config.toml
d_model = 128
moe_layers = [0, 1, 2, 3, 4, 5, 6, 7, 8, 9, 10, 11]
balance_loss = 0.000132
balance_bias = true
groups_per_token = 1
vocab_size = 4096
Below are experts of layer 4 (counted from 0) of a mixture-of-experts language model. Rows are named router (the router's row for the expert), gate (a neuron's input weights, with its number), up (a neuron's input weights, with its number), down (a neuron's output weights, with its number) and show model dimensions 0-127. Each number is 500 + 50 x the weight over its row's rms, rounded and kept within 0 to 999. Numbers have three digits each.
After each expert's rows: "gets" lists some tokens that make up at least twice as much of what it gets as of all text. This comes from a sample of Wikipedia text that the model never trained on. Tokens count by the router's weight.

# expert 27
router:533394511541542530430499571600552610462461517523564461426524522503475478490465535539497400452584522504570413525456544490559454539489542437506565538444512462575536487472436550509511478513480485508442422454527607479471529519422507541525501456593492456548472503492514479425439486401552523454384501417478461446601553514511545541546559600571597474462511514514543444495476533538522511607488
gate0:554473517515580483342448543512569528456566491503446461563498497516530468554480479501502531514584527504492549473409471446484567463470540509461615560527502482471509598570448529510549505427461506437435477480457421545529563501467497422493499448481432531551542495505400537581576410529463471421537433499503511562537553442458487502494455492600494558398437459528438553623587533462491460484544
up0:496503492559543481400536612532567485538556579477486473560464509481488442475517503523490530511599551480520532533521516408491560435429541474491612556501492405441483548541433565492493464439444521450482532507396459539543480561415507423468542441463441501526540462507445513618553413478499498381563475508584521509510504451430424492459480493514504545431461518557465538624581514424440536462516
down0:485520436518548517550592478552452440491509477492500535515428517592555508451492488518476435520442562533386505512423452516640566571516519503560477558545486563513425492452495580512514539420397476525420550543455567539434560560558411517454443508481519545491512445517556596551475573500480435471569416548534469542528462461522534548597462569430554474565459536552461422453472474467504459446480
gets: "y", "er", "s", "le", "ed", "ers"

# expert 155
router:515461548516561565467434514578489601471446420611573466470531549428448513453428564487432444440529513540518439488405536540581445506539542483474475542459542479542562498419447545612580490466582512522469521496560457428467511563523517523611506433508582498513418548521452492451470499490534538485477488424446446459570530497548530537554566492525559498369510563508540406463513499526520507564442
gate0:471500519533560501425491522569514564447432464536549522450503514462428432451543559540406446482492527531568391494527561490486488440486442435430531582407488543479540526536512549494575429579488496480593422505576514490466568496454552528551546505489598428522524525508470506490483549412564483417491421462454502440556510558545579520523452563558478410519576404395456507405500511507554554469472
up0:553454503485536432525390592461523473499482489535470518495405422476468478570477436424497458517518522539422587572526569485466473464417537477520462518450489430434529557462557493569554449519547519435535488481554549519528480475446469552488489418460444557395522511512487506465578447448511559570493529517556495440393454552559404561567428410553415514463564552544514496569447590506441464446546
down0:403568451611467391473461483537455558573527510441495500485407461616477481538523529512439404536441440593464518479541468553512573556503527445482598565512544440489594516428565575471430458523509499524442443495448548512493501576484510443557444493417525553432425529510517547458474565485473567508450468488463533463522460522499532431553516437523587519455476461555483510496644516448499502485546
gets: "B", "S", "H", "K", "M", "G"

# expert 61
router:598406509491519563490536464630519478479514489601488515488582499446419423432498540547503467493488535547569481506422516556525505465466514444442513537478587492528508472435507542604508495570493512525483455510533526444508496502543476512530509480517640469543458533532473505421495539425574506497513444484421429527577566563584585597565575616550489481492488542502529471434414443559548478594509
gate0:575432513478557462466559484473583396495543545492478395495541450420536542428496501573508470515531513528539485458424521548538517488444509613531563540495432587564434565516517546554508508448513556442464502507511579437444616408445519539483491560548570538491461500596568501545443521509576499444555420536420400493575509536504427467545524529454454429462450476468515475432477501429496440497559
up0:521417482471523425443586433486519418547586537437450468527494429504540504416562457584506500502521460504505512563458470499561524457427504610550524549486476567552397563568523522604451535516459501519402546502472542510498543420512460532407475601492537580494504497538518515563450527556563428539543472568444420514491509534525456504565539476430419447470416484461454480424535531403512449460559
down0:502499550457464538495512532482501400536518532478507503528491480580477475601513527463440503600520456494423580515538416530478540523490503497498441507523604589420536482482525522553444452508510508435501578589491487506514456559516416508488436587577584495572452470445541530569557494495564395506372496536508447417548583582441422447560509511537444448485414490518500501415555560482411460512555
gets: "M", "C", "m", "S", "T", "R"

# expert 44
router:509432492531521541409522580604499452509502541491517494445531573417467456503462560456510432498616577509555445494459594537523448503475570456480583562501500500512536508461518522508498485520573516466476403483557535400367472592497584587545552410586566440500448522487514419445456485454531525441436507447497439392585523495487555508531527515577539486535527480442488462435496512523502528495414
gate0:487487537464488493498541486453464438548564543417475545371588517561529431495514425452577463502475542439513505394454577503476430485484447546479463544543427567432518436529456494419532449531506502345500488543537532468484489547466643491484513483523575520499513530530528545467405602492447474455468525586489490475459481424436520456533409477524547496558473445456501510476513424486476421407428
up0:530414452533530502569377535527538518485443504546463515534448569474523585486530607543419477494471450497477448602468450534550584548491539441436603484474452495501452528446514520526430475433451490628435503503449528486480495486535410548481472480460470510448533400534458471550565478529574474513624494459513595482514475501610548552475537568518385591470474504499424526543515504444498544526484
down0:502442397583544541560419521545596481432487474538477520527483547433498462504538462451528494475532554660417435519504495454443598547528469523522491469521510456441447572508522567505497508528421504448507452432586385503601415560513494522532388475529536527500461556548549502473537498485587575447521420515522432483492534516533460539530466521528433527561457400539414482460479507505525452595492
gets: "s", "\n", " ", "tions", "tion ", "votes "

# expert 88
router:565390507587504539463467459580519528496515394565524436480498510443381448438472529542488404493542511557524451487436520530551451521459530466520534479520515469521498479431489578644536485528564542541469446442533522442511486499471484566552472485508576429514481533519496488423501447471593441477532488385470410503598502525620576509550538531514533471456506541436511437494429455531508483623446
gate0:592454536579499491547527481598476491444562508477440493559441438542458469500574418497477516511599469609433522531479542528513451469467557565511472500509482415441461477643532621564492536435509439529506548482454415612508501541474527462466464535416485441484503432404609553432516452519510468524507630483531511528495448512484475480498603507518437510444464492430465559474458522510524469536524
up0:502481487470621498550511481499451492440502466604449472583493518434566533522515474525543356485487552457550541506443524513566407501584487548440514481613452530475535489445517407595528524498522605528479495405512493416543560469503473535491445469497597551507493500523529528509526525487500455513499517586436454481511471488514575599522517579484549395485470501533641462454386452482455517505447
down0:459514495459490468537491564513530421506440440457466486478578431443440528494571545480498550432502514444529449478541542440442468568521483479540584524499479579435555546413521391557538499533527586463561445405415506473518539456509527488623614409535465493621587555516500506406528527528520439517548539514474468492455443535440473518445478512581475529431550517471483546449528479444521421401456
gets: "k", "P", "t", "C", "us", "O"